{
  "d_expert": 192,
  "routed_scale": 1.0,
  "router_logit_norm": 1.5,
  "vocab_size": 8192,
  "tie_embeddings": false,
  "optimizer": "soap_variant",
  "lr": 0.00458,
  "grad_clip": 2.0,
  "steps": 8277
}
Below are experts of layer 3 (counted from 0) of a mixture-of-experts language model. Rows are named router (the router's row for the expert), gate (a neuron's input weights, with its number), up (a neuron's input weights, with its number), down (a neuron's output weights, with its number) and show model dimensions 0-159. Each number is 128 + 32 x the weight over its row's rms, rounded and kept within 0 to 255. Numbers have three digits each.
Before each expert's rows: a language model's description of what the expert responds to; "comes after" lists some tokens at least twice as common just before its tokens as in all text. This comes from a sample of Wikipedia text that the model never trained on. Tokens count by the router's weight.

# expert 5
What it handles: Last digits of years and numbers, especially in dates and table figures, as in 202-2, 201-5, 78.-9%, plus time, century, million.
comes after: "0", "1", "2", "8", "7", "5"
router:126110119170151116103114143112101092097104172180115175176110170134131124118153096139082148072093184109146163111152131088175142114102110097116100111134184116129147159158139164055037114123152135083113073129175144157180148143163128123136158134104190153167124081140106075144113079120125137147119152136113185145132131161124107096142132094137141080114061119136219177137170071157092138211097150133128107123150109174140096138151119086185132170156182135195152082097122131153099087097158104
gate0:095115114110128129112133151157097156115075135111123184084170156145092127145112126118102097156119125127115222156117138064122107081117121162127047106155143033116171104135106151105104093095152144175064156108194125189112121137107121126123136094054195076141150071173085137121187052150133139092133199110119120124103147141130099106095108117134098176117120091140123131080120117114185186127154126121081126137156083120149144173131205119160091134109097126135115136140186088150103092127151122
up0:159184126099096104145118129119139099083102160164144138110127098100165097162141118074153100110134146157124147079119118124091068145134141149058133114148088172106086132167178155109093094113144141124058163115183116110108189122165100140190179105092153092155063146145093093088185134189138163105165124152141142168055068076169100091093145137159148107145132084154147103168145100134105145144124112080098150110106117126141078134146164065101156144177110138152125104083211149175152131177162110
down0:102092132103115184100134093128100104144119119171103149139138085119174112150088108108146133135136148092130121104145174131094149174058180114180145157100122122114173083153136125160131128089124136178134115159122126162090161182158167182181154179051064115127096066099060152128114132070072167075144117097138120117160102101181178151139125121145187126205117151128127111043142210111117123094075153120096141136091146146171158155096139120145098084086118123121165155136161107125097090104096130
gate1:097154126097136130139146134140143167140115113088147133106128144114115106113115141089166086177103149093149098088157115156074157155115126143073099071126106120096086135166135134167086106080146159134170132154054171112120090171155142071086097106184121119143161078102137132112162129137045153096147038120125179131147125131104115098171101183143116175113109119134129173134144133117186164094048199092146164090212107088126097146147130139133163194145112192142091115123103147110139124140115206
up1:142119150159134165113102109121116143092112149055118100120141114114096115138127148128073143085125147103158138153161101101147144092138121078113076157097139118147216085140129095164119110109116098143103147172104095142124122139103092157129133145108166136100089121107116166141067055078105120116092168149175130194158162128127205145121158114139160186079184125141139148122189073122195152160162074168188144092152055136141144102038104127150115118079128088177153121105095118108153152081119061
down1:130137142175109019152118181165102160095134141114080124109166091112133135157142092103147174096126145129128105139140172157140128155156128098107055146157115086135152058164143159101134081103207095135153154171159190132127111105127133098113130127085107183145160144159114159161084065130115156117091127190098119108142098095126153164092125185129120134124126124102133104153146158150077142162106164096141045159097136104048149186139128156160181077149139111170099153090150173184153147126146173
gate2:122100110151127164068183132164106099050126180115134108192155120129079107125116145121155158175144085147161121194164157117135083108154155147137135090183168175136105143117136162087094172091115092171149133115113053127142122077171159129182133144142192114133112171119107137124121148095124168093102180157117109193096119086186123141150128182132162154124082141145154123209174166170136162183126127152166120161135165150155117075113113169130189127148071134155105160174094109174140121154126163
up2:154161139109162170175126115104112085138158056118073064082097170088139167153115117106116121100170108124083123099120118150137104096083165109114097126107134109098128091154085174098142107225163077104171119143175158139130135106143079160121137159125070154159171130141113121077165110122161049136159152115161120087138093123146155151131174111107080130110146131155153127047134121101126122110142156149135167141159099077158175131069183132118134134158176096129090193085201087139111131072079107
down2:110136076136113145133131115152123170167129151063100167146174153116118161158190151131074044129084136094091146137124177079146092094144135132103105107169076094145094141141131135123097138080118111136145121148110128110075167146174148133165162098089176170119089171126092136137081163137098114139115092186102112104090143160163146110131084104157085154135165147163163100163147150141063153233089152149112048126123162083092135053107114130126086137151104081149139181106053110098136117127112133
gate3:179117165115119135203102119221142104142115126125135135165102184085111145093104118149113061108120164178130118153131116081148082139140123070126131123197107148128148156152084111178101150191176175086080127132120138122107147135084084154157150110131097138170168107152119091095126011129145095183133104113087105131118157167124129094139164178117139098143141135160101157123140108099130134163148125127120097117194138153171088169089168122092145091195062147079153116127135117095176122090079152
up3:135133109060155102166108159121166192089161077162156112108143125121141154128121091144145152151110087126121144118157092139174126153122123180108171135061159132141134120103104122102163134186143095106131088112159186166053150139120203143093144142092061133125091104155071171108082155087091129085179153052117192131105058103139198154149111085118167120089136105168155154121122084168107102116140125119142150162120099135075124080152133161150105090145128132099059160147126162166092163093091103
down3:115156115152097134086143132076178151149139138144190132157137113113153110110077137128149159124130115111134182064146140121137188105141139137102152143116117135123059114150150079157100144154121116105141117111116077095106068158134110106102190085151042123133149150121085147155128054169132098109121159105132052198125188184070072089079139108092133137113115101126180141166133158140210130171092080097138126168147111088125139151135065094131116116161164091126098087110149139167132113043155100
gate4:155185141113116123039106164185093130122078118112150087066122125085123180156133133189158115165144117122097145183137138157116169107191111123112113178160159112084119141144118138163143089121076102089124097174125132131117165104145160109125137154076130119157115195094108108087146128161130071134077146120123162095123119168171058072091146141156139085119183059123139087123169141120095095106128062140112110138092087115107174151102141100176121136171085112133138067123133111150087032100132100
up4:102148102062071103149109084096104124060085136110083101082110137097173099132101104106163111115167141105142163095134106112183131100104127164120115150141182116062090141114185092080105141114146137201133144088120165110096103099114108115134179110114123168137094075099112080143123123133116119073180109065102127093126130185199125151091116156155089110129154100156155160130100206141121134154172114121077147126181082118156144122117223087141127104148096160178179128126149090113124200125124153
down4:106091093126142140162155123139122095137113143093158147118212117146084149168136072093126120074121166135061123111180117114145155061093113150099090135160146125143136153175140118152113140173185106092089118112130123138066107106157148136140143160121127130150128138133079140151179138137150121127169133079159142066217101065126195080161129180119148164214096173173107124131113107128120141110154169166133095139153150098205162126102124073125187127062126134155203153159171126092155115127126159
gate5:130098172090124142109114198132067096081166149117141140137124148107122069171128101122123138133152179090153211186137155154138118152109158103143125057133113118187109123114150151122143176144105188159132068074146081105110149169156139126115157120096152085128079152131118097088134120090110080184107110146099113125117124157137185151117135077118185143132161075109076088162025106104070139111193103119169101122079094146144166130151133128163105104108138113090159093119180146133200107101138148
up5:166091087112152112149183102131131188130098114111178172115134113164156129181109167113142164097141148109147110071180151164134140098048141159088170118190127134181110146166142105161087082166097120124154179158146122075089125150140079134143115171051075164150078061097133083146167098086114127112164068102142137101081139120151155141142130112094139174114142145103078104160159107144136139171048085060148097149097135138148165184128118125110122124137052121122168158119118110088136104105156139
down5:111102119115094140169104069105157153119173110146144150128143158149080137113147166132090108172141134174099177128144131081130143095085192130177181088089119148148135138139089113196117123111104183145201180086074128155093128146137121155061124103114117119114108137126167129101098093165167166076096107167147139203095116136183151157143143173143148062107156165105131068136071120126164170129171122094128129095152104146154109042101137172142138095143093084073135136165047139084116146131105109
gate6:214169137122147163139110202133046148139139107111177114116185109097116087122130091110125049158170194140118160169105120126152095131069139074082150115157124118088154132097065195166129123078051087175121101080160141170096097100096137127225140157095157128126107143148126111123101095119098141107096172123118153127074101130140156170127094100107153112139111139115130126149106138128098131107149181102102136101108139132114138134147169111131169111188117145132168140079155090053157104092154148
up6:083139147174116127122129175134159063120110170121157108161119137087127127110192111134200148184108147148126112118022113131097124154165100130110148089137073118139153102140105157124182126063107105058091160194120102118158157106153172110131143065249110104111138108135116132122119113106136100142092134124106159135108171105103070061150111090104118147094098113173143121100098065153131093144196104134103148159108131133129187104128140091172129132185129138102128087152103120171090128163154100
down6:138130141162128144139131075150048114160146162122129098148145118076079102125059145149142123116107132072164096156170164127137150137167134121060079187123115136168179141123079114129129174182156134103122141131158181109096106128112158086132075169104163173147138123092123133218128115084158165120174158148110183049166117157107168127125094106121137148087160080118143147175144114154158082131164129138191143158153166128175155128124133140063129114166147070180131074091149077181082136104133126
gate7:021140134089148148096099145151146099153151131170088100147134129101095026161109089196127125083201168175190154150069127146117145092129128204126130142186167133138163154127112140135106127156124153115119069108159069100130117133127096100100159092071095177128165139147133085078124134138145112167154143153112184132142185146151136140127164131132100122102148052101133123168163132104087108155103165147112143126108078127117139145126099076178130135177133135135097062105184138125161104153143078
up7:166092082132121158106127117135159124120178149141140167111080168105154127107106130204152116055170107140139111131107135141089101119117140143115122129073191133151061102072133119100111085168113131134173174138089129077181107116182107147150177166039137154156108158183152071134167151119096115090135157142091181117092160107183118181098157092111136107107183081173141081203161094069075106107129124128172141133156139167143169185119126148149112125115116145137103110084151126160157129086163098
down7:156158148105100140189140195111137086143108144072174126134160147159178151097183122145103143179126088114099095112142152141127106087108106137116161111138127121107103128178143111094079147146147138161135165094117135112119105075168060112095124103158111145146106146123119193155110150132157144166134188116159097178174126130116023102060143149146111133109198147138070134133098161146164153181190164086174122134171163128161107076194166115107119125124102107098062193129164127098119169157124175
gate8:080149115169160117125119080127090110121070181092061120083092134221167138121137198119120153124095170159075125098112093113176115118139152107154102118190142154066142093128089142163175130143086128099108119109186135066100150148135191170118133121174176143136155128120138142138112141191152090149094097143131141063129102166049121129137133083100125181137156098135121145154152092135152112126161097126155102149175103133121157213095123130073117135169078182124089086115095119079126155150105131
up8:027157097139103149104097097144144148131135165149108129109052164118181113074101161103094121104076115166073123162168179183091126099142125076074174139111119120112095194139162134175142100145129160104097166131160142174142181134144151150104156113166108115193125121080072167121129113123075077146149138129122173101142110114065175112087129098064105180145103084150160124128141119125224165120172167090116117111093139082145144135129143152124123163139074147115127153132119130121086178095128103
down8:151160095100114175100154162168150155129124121161137139074110110143119069131115094197130130105131111153117162178143177157098140076150130123115123156096139140102169193189167094161119163175132147127089094166134139172157135086116144106099134175121140177134134133123013115145096125138104190130145102142030100150132119089114162117131104164174156185121120127145101109077153125087146146110136088134131146145116111221107069169146196135119183109127143133113160160124072147085119198106130106

# expert 3
What it handles: Later digits inside multi-digit numbers, mostly 3–9, in sports tables, coordinates, times and percentages, such as 27, 39°06′52″, 4:31.
comes after: " ", "1", "2", ".", "3", " ("
router:104168133091150171149132101130163113076125122158172088147077152079159146059105110166125149050118145120105120143143074085140186110164111106103157128143153115022107155090140120091079137151145157122144124063115085068131111118099157100116147156108115100109094140122046111142037176171168138134170167124111106149087116100120093128177138097166140148116091123089133166157172124083191163165125144112143133190096086140141132104152142158141132148104126144130119131075059115112132096181132096
gate0:149128088118130148109066096120095129135131171075122136059113105104116152117144183142127114080115162166108100171109177116152127136131114188112154104192113152057156095121145153157091164125165164103107094096116108091131113183173103193163191079160128155090105092114072085093158176095164090079159084107079114172093139107161120134129119106160105151163091150096140148150072148115083139238116105141117128166106133114149122094091161155136204112169104119140104108132163118165156108135084110
up0:085186202134170109134155166153130157148064083082117114180094166117144093098120087134147194190107108132188140120065129143071141131123076108100144115074154129145096090140097104155173101111075195176107092149123179171115102081115163116124113163106096117164160189104193159121111116109068148159124094104140129154190131146119138089136115142149178073116136099133100143152123137151096093080125180123123174119123116179131084153119083080118114177101134126099184143168150146122145137115165098
down0:111099135163103157109141100105115159123121140126110115113152146106166153176151096126065081119111085040118090160112102144107244164123173063126142081130126173122143095158122115150095130085121157141157163091079085079113137149102171149137096089122125103153123094086144110113161081109087115070154124153132082106105145101162167068109147103148090104085086080132114154068110168068137155120122139118160091179072164117100150115129103183133136119191099167096130157093147157068148153153080132
gate1:111110086180140127161139127166128216149071115080134086075140164188094145105161142125114101112128098108081162119085116146160114107115186115128114105158091112104180189106104116088088204128075151099098160090138132059146092163158097095147128100152143103129095106128097176177151111117073094132089140133115119088112155181116142127124087137154155146053109161151134134150124092164164080062107135134162102206131135109093150123148150147208107134164092140131085106163122149078116132171086134
up1:081168107128131133151079131155118113161151149089074150106176176152122140144114081139219048193060125141163100180108078141120153143134119142123164133103147162156195156121100130111131097123183124125121113109178153152071110151157144182050121182177094084074148149140128167152143110081149130083113120126199122153145170089171152148116141158133202081123116142170120173130141060112173133161115132127109131131179163158168168113121139150162133093153112148156137128162162112090112157112167123
down1:136104158134184073109160118138110155113105134130104173098143152205088120105088150122108064141147091143103161149103181127122108107186081133158089099121124100073121137120123148115186164190110109153131115103187078106116166097084127140120196130157130135149138164116114099133124140110111089143192146126116090127143139110068124058142126084160174068190187138149154162124085122118131149084114124152107166122115159135068126107212162163138105160166082132104151110145166128067112058133050136
gate2:099174026138121154147146140157068144095085057154079126114093042174159122159114124125138126061136140081171125125174153142121082108096154150115186147160117110083089107112110144136063084080095174142141154099111145131133140151140078132134067141144126110174166157071135121130133149132106093124091139119091135153100103092152142134099115122153084134134132127069134136177087112084116130156132115212156134147143145128178141152117197121137094123090160165108099160078208099183147098143148106
up2:100134137146103131098121040086172103164094125090137127107111128171185120126104132116109074126174098092149145136109108137080179078156115150104139135048187111172129132135089155139179156141124114137110109076053173137144146134080135112073140128136138174126153135134106195146172177193119143131185112088142087059136156099108110127128135143060111167087166116125093124094142134110104115115111140089114150140166145063115081178073164143117151162193097200111113112146130099060110129160134135
down2:147160095141078108167147080088133082129123127159129099120113152163141065155167155104055116147160126158182130113143085112030189157130123108139085148115149164144112099086063154146117253142085124055065190150117111111153143136107172126130128083107087123092129190120150123126138091127190161093156142140146147109125160152139118137098204168127084140140157159128173135094080138122127168182111119089054106120123134129115121083134166108117144142105126139143113098139122133111127080136093108
gate3:150127093111182100155157118130179097151139087093097129090119104120088108201148099167113081132186121137136099172133125115130120118146167127131070115129151142128175164160090090123064120157113164191105143144092122145097157152146174047177174194054154082089115133152118129141176101137199096084158122092092116169145079132174108120200165114133093127114154118097114115106177207058142149142114116115105075146169134147143107108086142156190089168124110113128091155142128120116144137118140088
up3:106133138105135170142141165113165088063183067152085088145124126148115157097135142115098095107123113155143107098175167123084096085134089115099099106124157130132101162125107142119119198121119101116151149146125141108081186097163163134082135150159144174172117164160127156080180114159129074133071119159159133116083198152076084162104112132106134184128142069132139146154183141138191098132149150157100157124095061087162095112134163104150142118124183173103110116072110012129129118086159085
down3:093162136156072140112066132113139166150138118108133129147100119177137103106131141108146087103153136084061209150064158154135098106136128128096151128089133215080149161175105082173144167119190161124135090108125138170138119123160104148074156122134091136132146105167137171163098121132113139109163175147069110142109113128109111130091122137204135100115139097119064068159156151113075111093148132160128167172126198149135064117122129041074128056145140124093157151153114194116107145137135080
gate4:167127093122130100186146188142090111127134089134107110169149116154126115160140073095155128125117163111189085092109167081158101155166102123160109135149102069120164075118160106084178136033105097187132061106136186086153141121178110115137112141125107101121125084153109120124167128138085164138149032153087131150082169109101155125134108102125139135118103126181150153050145170143111123153115118161081154175131069211115170081105124121123156124164104147179141127108139131145169137084159172
up4:149150136162125163172159167167100097140106107140177148124149137117126191157096138098102094185140101054149193112147193178166121099140163156067120160064080140086124126130149123178119176223126169140133166149168086083204095140141157153124139121121136157145184138130178155117152132156163090094130164119143157118157095108130137101132178076099139173092119081118135133194133137151129164169129127095122148125136113163118069122184088109142082102127122095098139109151128144182098174114200124
down4:143105146166097175119135105121118092137113116194111115071136104204131162157120130115128190162158143196135059145145121189147199057133132163153123190110183148149139100104137146121075133104128134087130157135175101113129136116125122157067122116144128174148118144111135127169159115127159143146159036177163118128093150145126124164094082119153119111107117113086206118070097098073130151126106119105146135086177097110104159114122109132139218046149124106186181106123162097155117143100133159
gate5:108120144132122160095125145088130076151120202115114116107077191141080129096142081111068117082144116137115132128090131087140154111145120093136097072082145094112127157084130101112073133104095090102116111127130134082109098188156073111107160112149125149190132126116076105137144121137153121125146117094078121145112050156169106133119106155170109162170137159172146108103129126133137156177132148144152128053123172134037024072098121118070147063097132093159109153104184126149160101153062103
up5:141089093157138156179104155147099112132120114159120144113167125122142222138119103098153136128113093132117152151132152129137163125091088088112173123130090108165185157101141165135113077096132122131166124126110083123133192125147176162139056163141146147135118138125186124118151066137104101089083165191092081177135160116105143163165160139126066078113204096110131098072165151132182080144101193043121104107099109122074093095124108141140116108128101153163092166146165146146113084163042121
down5:152124120153127097104147100129143093083143165137135149180147120134158150193114155145108095112145123172140080089097085124087099141086135090088106155134160095141175152180118160114097117058117064073128097072132138164133120161164114189135086135153108148144086151165094147145129114155113101153184064153097165129099137118143128120096120137176133156122111155137194133105105118095119113113169079100188097127185219137136104073151151159118201033153119118078082097136134108134158162087161173
gate6:118131153127070150115116147128142164145150142118112170156098144193100088092153096147082128129192153109182120110181068093138109135136115138140189133079090097149130171111139154152137194139116131072134134118129077121141067120091063156138089095044199144152138132154131100091139175205120101137091167126103129181141175148157108128145110087156149135127077109111140083099119183156159143150116105136142140161142134064190206049100130112133175076171108123101166161123125125167118122136134133
up6:147101104105165129112110193110156149133104157112105140124160092163110148128168107148100102133083149093037138093080117168140153162108130164115067118097128126089179161215063112188136113101079122125129112078154152130098129181098177106124137118090135081168119106173122113148112096179100134131135102138046127118139098114121144145155167147113166173158167115094173173095106139121151106077099117166117111177160137157094152155119060201113101116143090134066133079052146146101083161138139136
down6:094112157151122117138110102096113173138134110110116148095106162095135094146116128135154163133023144060160166169066162176112055103169138122134184112112132128139099106155132132166171130153142150079151139132174090141128094096181094195117111057136112110123143149071175115098109118135106080095178122097156139174167141137122109121126167169143143124152103144096122069121061095107141165174144077125080154148088102098113149189123119092089165178060069124074150135158107117134160136138096078
gate7:143147165108117181148172135162123104108087126191095127082141116116173089186105137093129200174106186114106082126103104135112108078129123106134071192126139113148097180160094130131081140135149089096131165092127152142141110129120145097127022039139101177113156102151129154131130147097103204134113135105098104102098081111107111140108141133141151141178109169133088115092116078148132185131126147139090202172130135129120160168130151189134171143152163129147072062117106152172158126107103072
up7:100102182123126208165138138138169114135128055098109127117098142108128162158160053140119169151084150134168206084101130166143132161091148116104120074104147163095091171143138125099101135145094113154126103187160137156106146145129109104125083068126108150130170160086131130138131141167077118118108152092120126093080116139155043172134130105113167152182088176099075120135121074153147159091179077118122146137124079229089134121122121178151135132081159198129173123088144132166110135107099105
down7:081082133104153120128097105134132144041110094113134212145118094077115140194118102150073149093132101164112070106185160098090129139084111131138154137130039168158143129126209134162117101134122102145159102128141172117160162120112132156197136154110081119128146116147136106116084088095127121144169147086091072138142133098110129110181137095147180154131149177113127122088072126115134087150179165141102114101149071130128132120121097100123101114095098113101202124096209144142128203099190149
gate8:127139155098167126114159145092222120138161117145131137168149201127134105135094196138089144182134141112158146165104144176096125139144199150093058137138107112141099154125134109165149207123109137133144163099175116104121080107132033200166093081112091135132137112128147129118173136145085096129111126107111100172170103170145144135126127169153133130122146116149087098112156114089169147132042129120112066171102127114117123068088082153162122134168030085125135146097121150067133089133130130
up8:132115159170119106131138208060136117092155161065155153170143129166116143091095120114140159151143108105117125173141122144149132120149187086097075127090129105161184138127097128126106158138102145184178134075163153196155123097063128151135139116150114089141090111143182152077135148137123090197113142152093143198103176157111116097105088159114127133093093085135106187142151166081166129182103134150156124167092132101153149144248147164146084121154127153182097124150177159133178138123107127
down8:098155128129194155074101158106139187117110118138146097093126099165070112097102147107118159147162165129135107120115148127107098110110157117103128160115132163183150132150160132098102104144086082125143163097133113155150152121148105170128146121137120068102126159122121124031091092158166134163141142161075142071071121116128148097129105165112190134144167099065186061097112179190141124120118178085101087182137141132144150152093175064097147111087178114106123134151079136050161094053077118

# expert 23
What it handles: Inner digits of four-digit years after 1 or 20, like 20-0-5, 1-9-53, 20-1-4, in careers, seasons and dates.
comes after: "1", "2", "9", "0", "8", "3"
router:135137140111119142156124088127127177164140176125131087111185109145103117116150173186120125157136115149113114129118129178085121084098175091154154138108095141102133132144078112126170126150234067110134165113093148091113117135130052167103104174083136112080124161085114122093114174130130168138115140151123118194157100130111101142099126144097187103129144129099052069092105110140090137054199146110150132106124181141125078065184097181091108149131118143089138151138117159128115223185124138
gate0:125204149092081108133143129098115105168089146154154154062106081137176122113137125083147152122132103164114100165131153104146074101166125145116168097128125123131140146113154094042139120174153133142171079148108065081165132149115176120142113096141139180186189161159095140096171179087151096147101162109116049122163164145133118119183098125179145119163156164147166136125122099071070099144145172185109116117157100023169108152135132157076173102111129094158145142150128137148177123142118149
up0:132059105167171082126146099147128146156134136159101118173124105139122112188117142150068140098172111139144123131108104174117162097127139104122174168105063158145110098131126117148190096117097153110068114149167135083072089147205139135103099113187157135106096124116161090209132144167136162125102113108151134145114078110103116098123165086124176133127071127107146084143123172129110120043141096020154130162113175138062177133093050170144155114162147095102120142111154100116131138120117178
down0:103166181188179147139097121122107120157083182093121135094185109106138131159095143059109126148156138114123084119079076115122153140180167129124143173149092119152141080133107093144074148145105139121152183111082138139142167136122164177151101157104116123099133136148178154142189094174127159118060133139088139170137139144134128229157129111067169052127185100103166167157137166129138100154118124124144164156176125116115139205051114072101135095150151164148153124144116139175115103141182097
gate1:155117133093124119058117192117143190110121156110112122041138109131159088119131132175098138130165128122178107160123101097120112091145184102145108135137137117156124147109142158120076050164127146135145092093147083152109178123130154112098159109136192080117089125183111137125173205094119142132142138123102153063122135125186097159107155113128142109140158133175098177098157032097180140123088120097174174162172141077161109146138056173113102151120128108176104092154141050100143154135157156
up1:091142121176168160179148110130148175124112104078130117173137116127142141131140098105139138131199109163114146131118105170119149124151155057140086103078095064109187135151061108124125143168112117088079182164114145059107156161114152108100135095118142170134153110141090119171107061098140131174177136156125133097144187172130128089143161080138124124170153123151078128140102199103132131153145164113169125117110129170176177161172138109143141169151107116087200208080125133181144088158069080
down1:089076146165193169168178169122112106140073130143162176146162128145162140130126083130067098096166125101104169130123057111084161142119109146118134131095102114143131191118129087144142118102111100099160187086121144082149118115076131128129125120105165191085196122150087166155136103119097063181127104139131143132094103113152098104202138130097120120132087196136071099091125169168140083116092150146137100149180069162167124121124030112109140170152121166098116101120154148088153092137147181
gate2:124163135152089129092171141158151143114075149123159134159117101181124124087113105113128090132124148096142107090153125137126179062103159122154074156148148161123172159108171152144164170168062182095049161130145135169124146085137087108116077143108125104051082071070167123083136102128151110101142126060154174146091098118132120108127029090150088151166132105133152114069068120116148132163161084171139079161110161191176091127117125106087153143153116163161125155108158113128158112122088108
up2:092151156107140086088100096144093114120136168113116106125091187176044113140148133138116131139104148105106139111164144205068131085180151093151100129111214138077119144132071086146145116128151128108165096071100133154140083126165105091107076140100096116137096092081177155132097117177139112127106137094109092205122165120129144178152130133138107134135101165121166126108031105079196121167107125214090181115157119157150125076117128129104116141101078093104117142108140132135117112094107063
down2:126104219078097100114062168151124107185115112153151138130130104136148160116125132115154133106158161126109131082200098148132131058147141170157073122073152137123088147100107132159139152098148125155160160087179103135126152132111096150079094173076152179119145110137125132167082113186116112196110099160128139190099126161070138132126135098161165107137108135103115131162054145119170133145147188155116164137109080151126099186088189164117094150161191101112078128135079141088101158078070144
gate3:178146175103115152087136110160112112143178092126130108075135116138138126154096168161152056136157142121134143103032194081133129051115176157131103096099115139125033180129166102141146153096105155145081110109154136147146082153147086177131135124106105128135049113163052122099157129120172132190148187152123126100137137192160117098140108145107151117152103117123181135121134127087072104089151111148204150082158117110148120108138137178158155176161125115118061176109120145108110130174139125
up3:083077103117155095134141094106163144127076130136055108125127079151056164139076099104095147083149099111128165144170118149132111109119120146165163198172178139111186118106111128135080101171138151141147134152098164152089101092107178124129147180177103089107197126164112114155167068111060095147135111115118090124080151075074171121090146086110089179117179154167189118198144129113156137119109146132117091150130113126132066159095126108168078124094144121195107123175144132085139096112103117
down3:137123109094052036125118059063114146102113183104145109179096162151123126108104101108109117123104154116097181088097092140140109107115124084157093064105134186102111148091101136126118133176086078184137119117146137117176124144156123132117141153120175144132124166067117117144131107164148190098156151148127210088149100083135103120160178103137140096126123187127131111123087133160118141142189107135087152141179138197093184112095156163131099154043092140088155178168074120132121113109150151
gate4:145147130124087199130120098092076152069144140132100150126144055141137096100086100123139105098087128118109107165157142073116125179123160115150121154175124109126106107078086084161113171077128142081109110146109155106147101099131207105142105160138125116148134147134095046142111080132124132066208089073080137103136145178094144094068102112119152182151109094121138165133169114185094109133110172145099173193152111144117096167143131066152149156104097104112118146185154135141097110112162215
up4:172135108143122129101168090147119151146104141095107095152161078133146159137150165138112102134128098158110114142133178180125078132118094158112102134119136110132144206045131135119118183162147096179122099155123111148133115015171133084114173111147083161118090142119123141190108153111152111155137110157078114187181137109126123092177196103154105106113145102115193140119134137094144101149099155142041134159126118111112095090064192119119088063110129178162171138141110124058130105082105178
down4:158116083152104129110120139163119152105096060113098070129095164110158132115099133105125070183129148112149153066136158129160139091160078118142110132148122112131159064119097123081150132125069162153133149165141154153103113113143185102113204152094152104055131096127134141063116063157123156080152089106188108204100112160161123100208153104134139108134113128166176131152123089167083154108186126114199084113135165158136153161156112152177124126194153142115082175114112128135174146179158130
gate5:095142130154059155132163142196137162119122179126096065152159115143149116128099136068059075137099091146186141146143155122179099074141070119129096126171166152152142080113151090126095154100113168123170180100159154106171075112128152127130134060115137173153161114100119123142177108139128087151109158160140138148046134104189167117087037129142155067130155110152102105112119184108118144143179078139093130103153096130144116150169131082145146190128137113153070160125102146121076151150091111
up5:142088144129135122125126088155102095152134192130110162146145093122128140096084115105091113143180102071176161170109065121120129065152141155156145121122120119156154144134107115112109152149172112103163157070120113134134081135118092060112130034117112172114137090149121130126113070113121058162169113107149161204036127114184128160048126158113082061160132117142125121140079181106127146148173105098130150152168123118142118074194105108164132112134108181175173123138125090106185137106150169
down5:197176129114064092122154116083103142114129109071102129100161095051105094147097132137109147136174136102089114141077080144077124100119141124095119177089139162090131124100095063155145107060142118109156110138112086159109112110101085168144124192136110127137099199156148094127064118126172085097136190083090105158121169133106096129135161073183073150066155147137130071137089081108115114149080123123119150101120091102141190119102163102151106179095186134097162144123181140095095135127130135
gate6:161112143121173191161100133131157117096143136108207077139088147145111131164111127106090100072137111125149109117088135108116110131114050163117121166106165121135143130143078104115089156117094078120098107134099120136127132136207142126127169085136234096104152192107135127146186156096172116122115086129105100176111145102179075133108150148135101152111045111160088126134170163135153100202167063151134133108086172105125137135203081135132138109138121120118086118115205196121157107158112129
up6:151070187117056198099146141161119081163141092047118105087138085147130118072136107162114127128089137167136094099146098129186094122148097136101128169132119148103157056078132205133111121159117113118168075091134111126145147088169130076154111113160168145113140088106106133168086166109118147108104146138154149130105180138113156113130172148150101090126143064124137153159128139163052148125151125153138130127126089130123173171223080099152121133157171168155121156103223117078125146116158109
down6:112116171132147130133123145157110113155071138049114096129198077132057152131189117120113143180092129149148140135180144117102137139146125104095165175177103096121089090088209159173113140157039146124150076127088159083121100194137133115126175085144135148093173100102136118061146108101134152123131095102167100142138135154151130098158095134100146175136101172091066124114123132070165124127090189114111109194122124124151087128051176085137105092103174139106121111109120088138146151102118085
gate7:105082112105088126081100172124116162121106142124127144100138114108153136062111109112138132163129093160120132134114122174110065122129144141156132110115095080162086113091140057104127138166139125086073073076100090134140144105108126166143083076132093146147138215093112206123093076087161122171125107142125139078081084131119169172155150133148146114094100149100122163151203173157096114082089108118053158159165193116150125114123122145168100161168152100030100073157138123120146130143084104
up7:176106188132141143126145164125118110099164167124144139134089106157124083133157134113145141138182091087178127139159147162115115173118176112135130175098130121129144124138120145106145130157105088043140130142113089094143084152174117067090148107180113102113140123142082194137104164156160121153157124151122194142148129145208138107146128089110137152197130065056074111116130153144065153138108098082048103173092154188173113142163118223144104154165153163079116130161169132124089109139082130
down7:125154140147151159135188182119112116106137134149098095127137061135136157098090135166086115112153129084094086197165153140161124167106071171105144143121140117121085108104104098120063102129163133200127118159138102082155172123133210147118133139088132122099085059186123152124086164194126098070154141152176130160088132116112104174162115105197105135125170110147169152149129123049139108059092167068105088111106144094086076142123155125125099163141148154105131162074096103126085112151124160
gate8:169096158102093136072140137142162123113110167119124133123127166125173111103157140092127074128074111130135104149102125086113087098109158048136201113150166115175141091094082124133079106181102172133131081050113134128116142133087119084138106102147126070161107056128116117131157119097123165134164097140131130099118178157166140099106098163147119149111027142191129121093099117131116111206106152155108136119089144136111161165105109129076178105189132116174068176104115207145118116062120127
up8:148120129096155163081131085121163110153135115192092140106179137162136147143114089127118144103113104034114092109123092142185129134149150126108151150135122123122103147109080174157130123121170176175108153109097132125096159122123137065095113144135149098111103156139203156103150157050175110043159122170150147088143126113022088096066096093146122136132080062095103165097163135184123102129071127128147070129121146164127127134130119164151139206101091140161129115115141164136191138075130097
down8:152141098181099122069155098131126110150149142147142177088166125074147101105165186132139171150105063149176110123104093145140101089173087112130130139082124096095142136077142169126182138078097158159116131118107156138135155143146146154098171122071146190149107106131079147156165098087096116070151155100116046066125162162096084132108107124117127121189157143106163180143187149178137109097096184129087125121149150072052139099109115168165135167135172125119152097051097112152161173132141111